config.yaml
d_model: 256
n_experts: 16
d_expert: 160
d_shared_expert: 0
activation: "swiglu"
balance_loss: 0.0066
router_z_loss: 0.0001
init_std_router: 0.0225
norm: "rmsnorm"
norm_eps: 1e-06
optimizer: "adamw"
lr: 0.00172
beta1: 0.9
dataset: "wikipedia_en"
Below are experts of layer 4 (counted from 0) of a mixture-of-experts language model. Rows are named gate (a neuron's input weights, with its number), up (a neuron's input weights, with its number) and show model dimensions 0-255. Each number is 500 + 25 x the weight over its row's rms, rounded and kept within 0 to 999. Numbers have three digits each.
Before each expert's rows: "mostly gets" lists some tokens that are sent to it at least half of the time. This comes from a sample of Wikipedia text that the model never trained on.

# expert 1
mostly gets: "ov", "v", " Ch", "av", " sp", " l"
gate1:498552544519488533491515510526511537447506505474509483535451510480490496520577536512499445469489505529484520504468473498495485502521496447505524516454512491507507526501493512516447537529558555520529521453513548451535473491519482501498543550485550515549514507490513494496479492486491451456527489490509491531498507525487492504515456532508499499511514504481457447504480482493495504506509460457498499554518485509492457473497491497501514514497486507444475506526499533512495509498482455468526526452534517504489505502489496516514477450506491513486492531475513496482518462477526517508491556493485462498498508521530511468479492536498507488484488476520535512532472494505529479536530523478506486465468459532547519498508508494468509459533503476482499483475460485493490510495495505
up1:496504495510496471460510517496500469475501495526477505485498510479535494484473502489479521450503477476521525510496493528519491488503498447533502502479512507474530508512501540516532480508472498502492479519468522479473516494489493489511514509527494473501481529477491480503450452528472500497506468477472512484516504486506457479486495543467538575501519540497463546506513454458505529482511501493543441471558545501520488510512478505509512514510506510537509466485472476493510504518514528527578494507470477512507499471505519531513490524483500500533473469503525492499493469576451538512493503500526534472467454522566455501484497497462525515493527545496459518510509467469521495510515515468502540519505480523498457515442479485506520487530508461519504554523501517528454507451479489

# expert 9
mostly gets: " In ", " March ", " September ", " (born ", " / ", " December "
gate11:466477519466498495478507545508526582485513470475486491503530514509525506454527517523537459470496502467542483528531494483501495577508482507492490460499474542500485509510504497459487483488519475514477541510470524500528557498500487480503512518494488499484517487513525550471501495505512496517521500536496502540494469484554506523476490504509488517539499522480487444474486509500545529493499553462529516513456536465451524503515480472514505497511516524515520487492532474491520539484442469492472482489510515514463458485488504458525492538539516500473499485469502526499543497499507549504489494493512497498457523550501496510510472521522456449466469496507476504537502476489506532462547492471537520540486513495467490514488478505499455515517477470517492508458495503478531483465543477
up11:513482489485502565456501507479499491513478503483523470491438508532535507553458482493527484549509523510478449515517481493451528507457511505493466499461461524487505491470466504493465501537537450518521457529509514513512489504514520487484557518513508529482478496448502503533546514475532428503548533488459526515504502522497522513456515487492485489572493516494482472504500431525516512518551495482462518540540500503496511519468565498523503502478494498477454537511537461520504499499534496545482490513495471511492487513513521468504531529531503471497510501517463497487495516516509493469451530498522474521506496513467531505491500487521544472509492472486492518529490482487504493499509447529535504467475504509460495490468489516518463493489469516489494521512498503497504507483506540

# expert 15
mostly gets: " was", " and", " to", " with", ", and", " were"
gate5:502461496495510537467489456514468489471510517505479510534560470488489506533545504495492495492535512502507526505474475516539541506510483514469488496483484529555500505504485500529542495471498494476474460511514524472503468489501458498484522525508530480428522479507500538493504474538484491493508475481505519486468501524442493519505475505505514505466522481526474462529504507517462494519535517509527477520494478522463478516515504499486496477478537493517512535519496532475485531497445498483504505519524488500502466524511515520509522532527448477458525453471538544489502513504526483460503498468539503502437508572457537480506574507495541488515500507482514441496511461523492500486482517507481489531506477510489496506517534514488528527525541484562494463497461482472533500534534531
up5:497529497563523486569419535483481508485471537514491499491460520516520509480507534493479469532497506547465505505477530498486506497512509490499501480475558455522515529530469462537522538496504499473522500515525491497520487470510504505508496516466481445514501460530456528506490528542463446493479530526488482530514512543534481525537486469483483497477478462487505465502517502556486483486483470479493523478501445504456521472516516489510517481493529498537501489477483529477478446533496501527543521480511556502518528488523523528522489525475495510493532477481480507482479503502512510484499518479466475467516527470498544505517531479513487486467499518489519513494516486552507509521490474544502533514518467507530511534504459478465477505495436520487502493502520500519473478519540477

# expert 12
mostly gets: " with", ", with", "  -", ", but", " about", " many"
gate7:533441472486491523508612508492529579466491501509450515511483493547474495521491514562510503524488531510492508515501535513511482501497462510534479521502468438493514505483511474490530525498501510497478541494486484471486523469493489488511493517512490498506525461519538518503463479526526491516499506484506504520521520479516478487535506503488546489476471512496472510490487549578511497519515506508458515534510489484510476508528470506480489513462489509479521545477533509488494479501481493526503506481491518520517447489487509498517533480496499522470506528492482529504496466507536473481524514488491475524493468486485486523449526470467497461477536489492514529461493459491507475521515538486506472485502524498518463480513485515520471489519458447497537457495518513411541492510474511
up7:486563469488524486440489474525516534491457463510476506487484456479502476518490506483494513506535510515479527489510512480494510491494499477546483561535523427529559521477515501505466455497473444534538455536484503474467471492479518512527503484510516530519501522459500487478453520484491501502474478515521532505490530484527500499511489531436510440485503505482492493472485490492523477497479465458448528525540471524551497513465501506475515505469513528496524489492494536484443521515475528514530466545536502497530514488495510500519540499519540507481499504534454497507508518448522501497499512519532502533498490496495490489458472500486500491503504529500546461490505520517473517526489504494509523531507518457524499507477497472546531490493513495479545504481511476485522526468505555

# expert 8
mostly gets: " was", " that", " is", ", which", ", he", " ==="
gate1:493553522460509488459482510516506455489484463480519505490498462490515532481512463509490485561530478549522486496495503480493512541533492518526538476511488487515499502493518529501525515531477496515430480505488477490467461509522473439479501486476474505462516529494514535520445518508531493524511495544513521507518523475502494470527511507546505510467502500480499488484511528472491530540505469466520488501574473538525538505483500499539501553504521490504503498472516497489526523468461557504522509514545499497463518528480503492495473474503485479478508471499507504501478490498485513517518522487515492468486513519497512526512474438504512543480529499474471478527543429526538474458518468476539528535513551502528466505525474505534509462515507507445467488483481520490463498490492508
up1:491486511508478490509493483501527501470498538511510500454482532505458515489530536509518450461491491540513526475485524513474515501494490463526470511477473462488483489528490514488507532495507540515494503483532499482476494532468497503532456480462485556493519518521461496511442541473502472534494501509492562497499473519492478522518528484518460523549522525502505518534498463465463489453524483501502540490470504511500480486520508565551512505491498471540511520496509487490523499517492475504594476514542489507511458528487494463512491514457444515464472494522512476515484510506475536501496495481486481488514458529502442533534491514440431507524523529532505479516477508474514505519465547502479526518496496502495479511523499514472510525492500500494516457505516516469534523516459507

# expert 5
mostly gets: " Sh", " Se", " Mar", " Sch", " fl", " Sc"
gate1:500531499488448478524513537515482510484504469523499469494509479498523540483501546484526508496542511439524447496475487507485478474479503508524534521480509505469493447471491527467492478496564504546515538513513517478490470534532521503524531495516488508485455540538499526521517476544544470468471485505498510481526482520483503484481514477563538471501452513486471513498503531460487506537500490480472479522488509481531521495535494468535486493502520480520546544510537513493527507454512487494539510509471463462453477539530522493485536518492525506494484477529495487510479499503500480503505501476472485515477482518477540493526474550477494492450539572503479481471537497491490506520522478498530495529509446483542484525490490483489486477489497479525536494495462483498526467497481448
up1:525483478463477515488483501513471525499517492479505510472496458466484486514539516537472513515483494484516530477486496527502543470496487488487526517518496482492515497469492469485515513466455509497499513484515481525520487480506465486513526539515508524515521538543482501530518468496474493498495509490546542465490480508480472505524508515458500492518478509498519478519498502520504474537493502550528519451463497478541499496479514503555506464462516486514489554494519462492539542499480528475567491527517453468535480457493524513450532485507477525530467503481495522490519521507506469518483526532534476478483471526464498498460541483466496508479526535548489475447476525459479504466529532466505469485554450544507530515519533495534508482498542471509524515489514557509549482507498467

# expert 11
mostly gets: ", who", "ana", "ley", " John", "wood", "son"
gate1:566542510482553487502485515571527491465524515527523511535479554505492524492487519487499482468534475532489487483535472525508577468529516525473507564480530520487537489524537514518509515504477517492526502486500466487496474458507467514507511500529507500510493481477538507507479545521507469492546469491532499551524510477489491502526497464456499513494515499491531473533515490508481510481511483483508517498529482489508532509495476491505517496508513467475451475511515500486510494462481486412518517471520490490496487532480491471459491495496481518516481530436454493491509506521521501529500472497513492484493489522556511460457470473443487498534476529516487507506514496514486509482548489489514495511505454498487469462513513514459497501538466532421508506480494494502491471511513530
up1:505474496494459500493492503520535430484480494506510510518510547468490518477527482470553489439491518504486451466478497510493518481499498513491552493493495473526471538514492453505478518474488505482479482519509504510525490474521536545500517520497451550492479528496468529513529509481475465520491463517491502489484497519500471521533502486523527547499529512514499538517500504452513480511457507518512485526532485514528501516522492503535503558514528448501463460476455508513523502514487514479567497488488512472503470464457515498496506549549530502519523519498467503530516491497517512519523473502480518467535488464551521464539505504492504493481501485443439480509503502504487553497525497456512468463435539512486489502532461521505497508534475468514495508480542495536509485488487494

# expert 7
mostly gets: " in", " new", " film", "ed in", " National", " design"
gate1:510541514483517509532488524493517466539467489535477536454515482496510497507488511498554509525496493476465542483467501493533552524505504489502518542495475507472438499492474468448485494493463523486509535508475527479479507451490486480491490547512495535494500474512467529478460469499511519472525508456519468476538496491469482469500497499487478524501479495528524545497498518467514492544481502503470498503464467532479523462474524537480520485511526500482515495528459532540531520510488504503486550462500488504483542477557492528515482509498520515491504458492522496511489536474542494484524522486483508505529491475510493496497511516526504481441469532478474486443485545510519474460533522476486524481482510452509457512540545511507510513507497496504526541534460533446513469485543483
up1:453505506507523506525449493487485535507503487537441507485491512512509462479511481476553489542430501517519469506515518495529514528540484467458522496509487538494495522501475478532460507467520513498472521503484514540462457474489466477486516493510458485459472496478531510521465483462474518538502486488531499511506522472502473527490530496489438511469499481548543506533481517501445534482479501481491502532491520479511531508525542540469498526496497480504524479502526486531520508477499476478573502524464502535502473485517504487524521558485519439481534506505522488488466526481498503489505549483478499543490490507510501488520474461538504469505502509549490512480484532468521467503506494552483494514494514504497529524517507494484450507513524556522468513492476488507518465466525517

# expert 14
mostly gets: " The", " the", "The", ", the", " with the", " at the"
gate1:462550488469505489499523477475487481475520470503495513553527491489473475496484510484515519489510463546522494506506493480514550468498489502510522533467504471498515461532519495496512465540544525534522507499469496531548537531489507500517499490526458501478503472537535496447462505470501525476532473540527485514451526457477490502548547472499476504522536572497473481531483483528483493505510536509452458504505511511495519482498513498514504497494511484447486550505508483481556501560557476457487549523500518503455500432475440520492495506501470491483526524482518499497530467482485514478481485472518488467476521512508520491510467514478514504487510552478489507504494511523507488460517488469522509474484444497524527481532505519529519507489501539471473505515505511498518490518475489
up1:489501490534513498528504496526466507483486454498491502499498501478499500539492449525488490498488508490511493478506479475484537491510501522534502495539498512471478474480511493483523504487478535486469481554456473511524486515513479512481511476479523493503483480503491506502500510556507475512485505535490559497542507506531467496459465544476473530470476532482512535509494464466504496491511519495541525511542456469519555496511509532486545455496524483498464482494506520527466521534547544488613492534484500491519494502496472501499509504492502506487481457533501551552523483514477490501503503523502481503502511517525438511502508525540511496514503571514455442524477539507463469506454519475492513480500502506492538470513432476521507514507540500503488512479497479467470490502476482

# expert 0
mostly gets: " \"", "\" (", " k", " September ", " v", " | \""
gate1:506533554504492474523526527495481527509527499496487492502474520487506519500479539463493493450537484460541522515505482464510501541509516475535520456476477469460480502473500451499515533428488537467502469507511496517491494450483501539492477503508483518500515472507509543515532507518502495483521455505507462514451506525503481478496554508478489488513478499497463493472512491476477526529466486506513466520519455539522532516509520497509519521487521562524528516481457528501486549507475510492501489460541468500496458492514534505446510500527526512502517568493517528505486505528506525521496502500492494523496462526500475481432542487491481483535474488492478486520505454481545501501506514497486566519506508518547450493510482494476509447543511456470500511524493542496518520519502502
up1:536510477512519518478512486504508502485478488479535481505507472530516544480481493493541510521520504494474513498447479482482523524476487496476492520480482470507537520511471517451482473492507426487488469521458472492528573531508510516501469496510488533508518514480499490487506471496506484481503530519513511540507423500549503533479505509501485471502521497482524477500505504504520429501510438478454500446526463504494485491507501501488493477515477464458528487506527495541538470505537532535595460471500502547536561491509524522471498458509474502483500525464514522533466539503489464493512470528502524458468522512502486505504509501518504517474503517531443472474540503520481491502484512487537528520523487540522514517503504463477508498475528535511485504515513486501522507483484499

# expert 6
mostly gets: " School", " work", " school", "ins", " works", " life"
gate7:501480542509470489479566507493494437477490497518505451493494509490516460511466488540475540478489488519496485477511473489504491467490541483501496477528490504536488501567510473474507495531493503489526523508495462481491494484483521459441513547504523504521487503506474523522497477495507491543517505477498441474524524502515505508478498465485498499551500519502495512502488549510507497512507473498489521533521447508476519484502467493467512471475498529505487459533461538499518488468518490485460464446486509518516500497532581543524523487507497483498504466512525550487477528495507473470488519487533512510493559519524532501491479490502460481482517481518502462538467506535526543470522511490492496528482525501537517537511511519551426494524536506504496494493524488514434513533529523
up7:473525524517511497525489488466513481511494510463502510491472511506490521504520468474526478472510500519506533517492512493541563507520477491497487491485506513542490493519510510575442525495502493524478498500513515465486473522525511499507486496501491494508516479480509495521494508477492504531465462480500483469505510527469476534510537484528487524471484534522460464502489531512539530530542521549502524505530466577498468472491464467487464479553526464471479491484518517476482462463540500479492512531523488511594543496507487490510460514513518525489447467532505481524501505517467516527488518487505498528504485536502476479500466463501489546506506463539451458481508459503510508494483493495491517495537524483439458504495509536492518541474501477458489517484459521489478531511544514

# expert 2
mostly gets: " from", " at the", " at", " from the", " from ", " between"
gate1:482575535487506479487515504521522519505509466475512469516505516485501509499514513542514491469478486503597490529476483514552529518536483532517485467500472485487531492504519518493478537455504467540515488470513516490512524567499502501486495517501490501506533498513484527508523480498484495462517524491478528483525500437481478482508489517523525458537524526519524489517514489506453510477523517496479508567478518528478502489511483475472480513484513525478430496484495527493504498500488476505490480517489496565520501502453487509528468489490502511527484435446491485495512478507457483495494494499485497482492472523467499515437537497521507543525513501447475473524535462467519529504509487478449523497446471535495517513493467480496493479507532504515442526501538529497538497493502496
up1:501506494476529479523504449480472468482537467507530465525519500468551464445524508508495515482521486491497483568514500540489518478514532483520467503564510480510471432536519547511468494467510528471485496518492516541536514493523472517509498488463515499487511493480526510476542515480525523474509524507474540492506487469551480495480513494513547499517468538489536505539469469498508507523514446473481506502485512488469493539504495503500455459492529552482475518476497469505464509473502483513587503523499485512510490502501473484497519483501495507496533539462484538515519448520472518492507462484506507507478470515486505459515505534519509541506513514510513535487496515555494516500493458527497469435488478502520503510487489507492513493534515501504462490489484501425499537505477503

# expert 3
mostly gets: "% |", " |", "″N ", " | −", "-c", "°W"
gate9:518479510523491497483512508577511514480542484473519465491488464518499481479479521447488518509502532482529492508487504518476517550520510495427514499479495523526481521520495520525508480508474523508551531481495519476487497486456515563502534519510499507491526514508468493533459459492513493518471462492481533521482509509499506529514531519474464469496490514452498460480474485461491478479477490514542499521482479493464481511493503479489470457472491472487543516518477490516483528515468471509516551488541481541494522506498507482485533469512526533507493479467471501513522469512496445553520481508494536523523478511500513431466469500506519519503517483481466565474504507492553495465503542477493486517480532479502453473528535471505495476557488515526512525512527553510471485519520517
up9:494524490464480474444518484517510497529525500493551515515489480493539473489460492489481491467516520498507498507480553525504477486507497498500498444524504562524507493551479506502500539542496537517529506507537480491487462492496552518476561491518489521484516496436484524485470476489515506489495493516506452509491481498499514476490537512513481447505473471527521463479509474473487535507494547480473505507518445490519486497527522542466500496485492487505516490492499529526497533468489505524526484457454515499499493590470479480503491515480543470461456486463493489509546503521484495518504476500497507515528502542483504475452475488473519500481460475548489513519549499517523499500532514444500479491491505478495492519517544535485501504555478563508496499534495492533472494500452491

# expert 10
mostly gets: "°N ", " Atlantic", " Philadelphia", " Chicago", " London", " Los Angeles"
gate1:476522491492491500514499487511457501500475500494488524501486513475531508498518501543485500538508541489521499492511513510551549474500478483466463526498506485481492529515496475472478499497515522540505500498512462524507516458489462504504518496495497516433473450519475467468536542479483509513481502518462511487471514517517513455511489484480524433516480509528550545555521496509496514510495498537478536498457544500476484544495447494510459560475515527544521459522497483494480489481495558508507511490524520501500526523486453507473492523517503453508446530497515493490511512510507492541510502515519545486547447479497493472487491523454556506435519545482487522504501500512481540446487520500470514495499546501533498518516490468503533485533467519474499474466507503515485491480524469
up1:422493473511515499468522482493504491474507517487499464478507521536536453498517484497520468527517523504488498504477570442497492507469505537463534494468502498478494495510514476459505499467483519494509516517516473495494466492490530509513519555477475458499503516459503551459488508516525496462538519496494518482499487518490489514488512495509498519458490552505489500530538486526503503505517492526514443494539492528448516509503499508515469488502507483469484472506501469528518520486496502508575490493510522498475486477523495498460514520547442492496508488493541490508537516455503494522460527499487432480515501522491549523480440483506476544468454537515471574507512480503508475501495478480493494545516538488476541516508517502511531495527517490520551501482498496518520458479526465

# expert 4
mostly gets: ").", "s.", ", but", "\".", "es.", "."
gate11:576528533490495475494497473500510570486514519520491508520461529456477461567513505524520486488510510486481487465544503485501519487557477454466505514506511502461493523504513482483509548473494472458550490512529525503493550493479477526503516482489521475508466501478490511520526506519555495489517494497464542538496476460472491501478482472449529451538518537489494498498525531535514505516458503481478469500546523469509492469464503507495538562498489532526517525510518475456534507482522495497486512517480475511513546519480504491506506509463501512430490501483512476488504440465473529516529483492520503467469482495528486516457531522496464527485470478522512488536518486491506483495552499503472521527482529490486464525528502509506521544506507514508490479502500466507469486509481502
up11:444521512483485493494493495554483540503570508521508480524528558517537483538534466473467504488509473482529504496485522507477501510501492417486502530472511502544516502523508502478540537454490518486443499496468522471527508531529485492508515485466475502487533522504475509494512465562479523513447523494515497498502545447498486501451495531507499538527493455518501503537495463516520549494500479462497483485509512480501467464498467452478479462523466525508497514524479513463480478481497486474514502473512515551524499525491572497499509527526462488474507519477496505484505548489485498529522481531494477518486499494473479472528497478487510473503453535503475509475489472519497487484493552499496510517518530501505524492469535449488482490482538490471519504485541534489496509516508532

# expert 13
mostly gets: " T", " P", " S", " s", " b", " G"
gate1:522555504515541497474505518514495524507533483544478499487546496497472454466514495493509507522480537506515486530507492496527463466494515499486519477475469531494473520458522502479505491491512482539504535511519483490457525516538471543508528506518471550556532521555543498506502495505516574485502500543504491475471484512497489485535496493525481493498518495469482508490486494494471480535476476510479462503472488507471512536497508550524502466499512451466538506495499476495511522462469504529536485494524495471485490517530499518481461499491547517479512450492540491472516466486479501476478461460494499514561499514489524496489509499519519468504564491461501504509503524493520578478490528431511474469483491507546474483531484494507455483539478504470509474454521505493479493477503463
up1:502496492526464519511524475471514520490496515500500479480519492435496438454474539495475470518519529513504507499523503531529496481492470483461494500486549496478521520448514512476471513524499492542541498501435428496505496502422519478527497498542509511517521513496510474470502486474504526500450486519493507491502505478467483505515475497475486451532514500543512507476494515478477481522500486493479460461479534509501519504511482559526531486546495531479491507511494476481497483500499553514555524509511530517534490490530506512517521503471531534477529484505497540481458474487487516465484473486526511537503499508519501515494505519532485473496493493470469502539504560495493557559479535472471463504493506517505455449480499482484491497480523520510511460500544464519504536512549486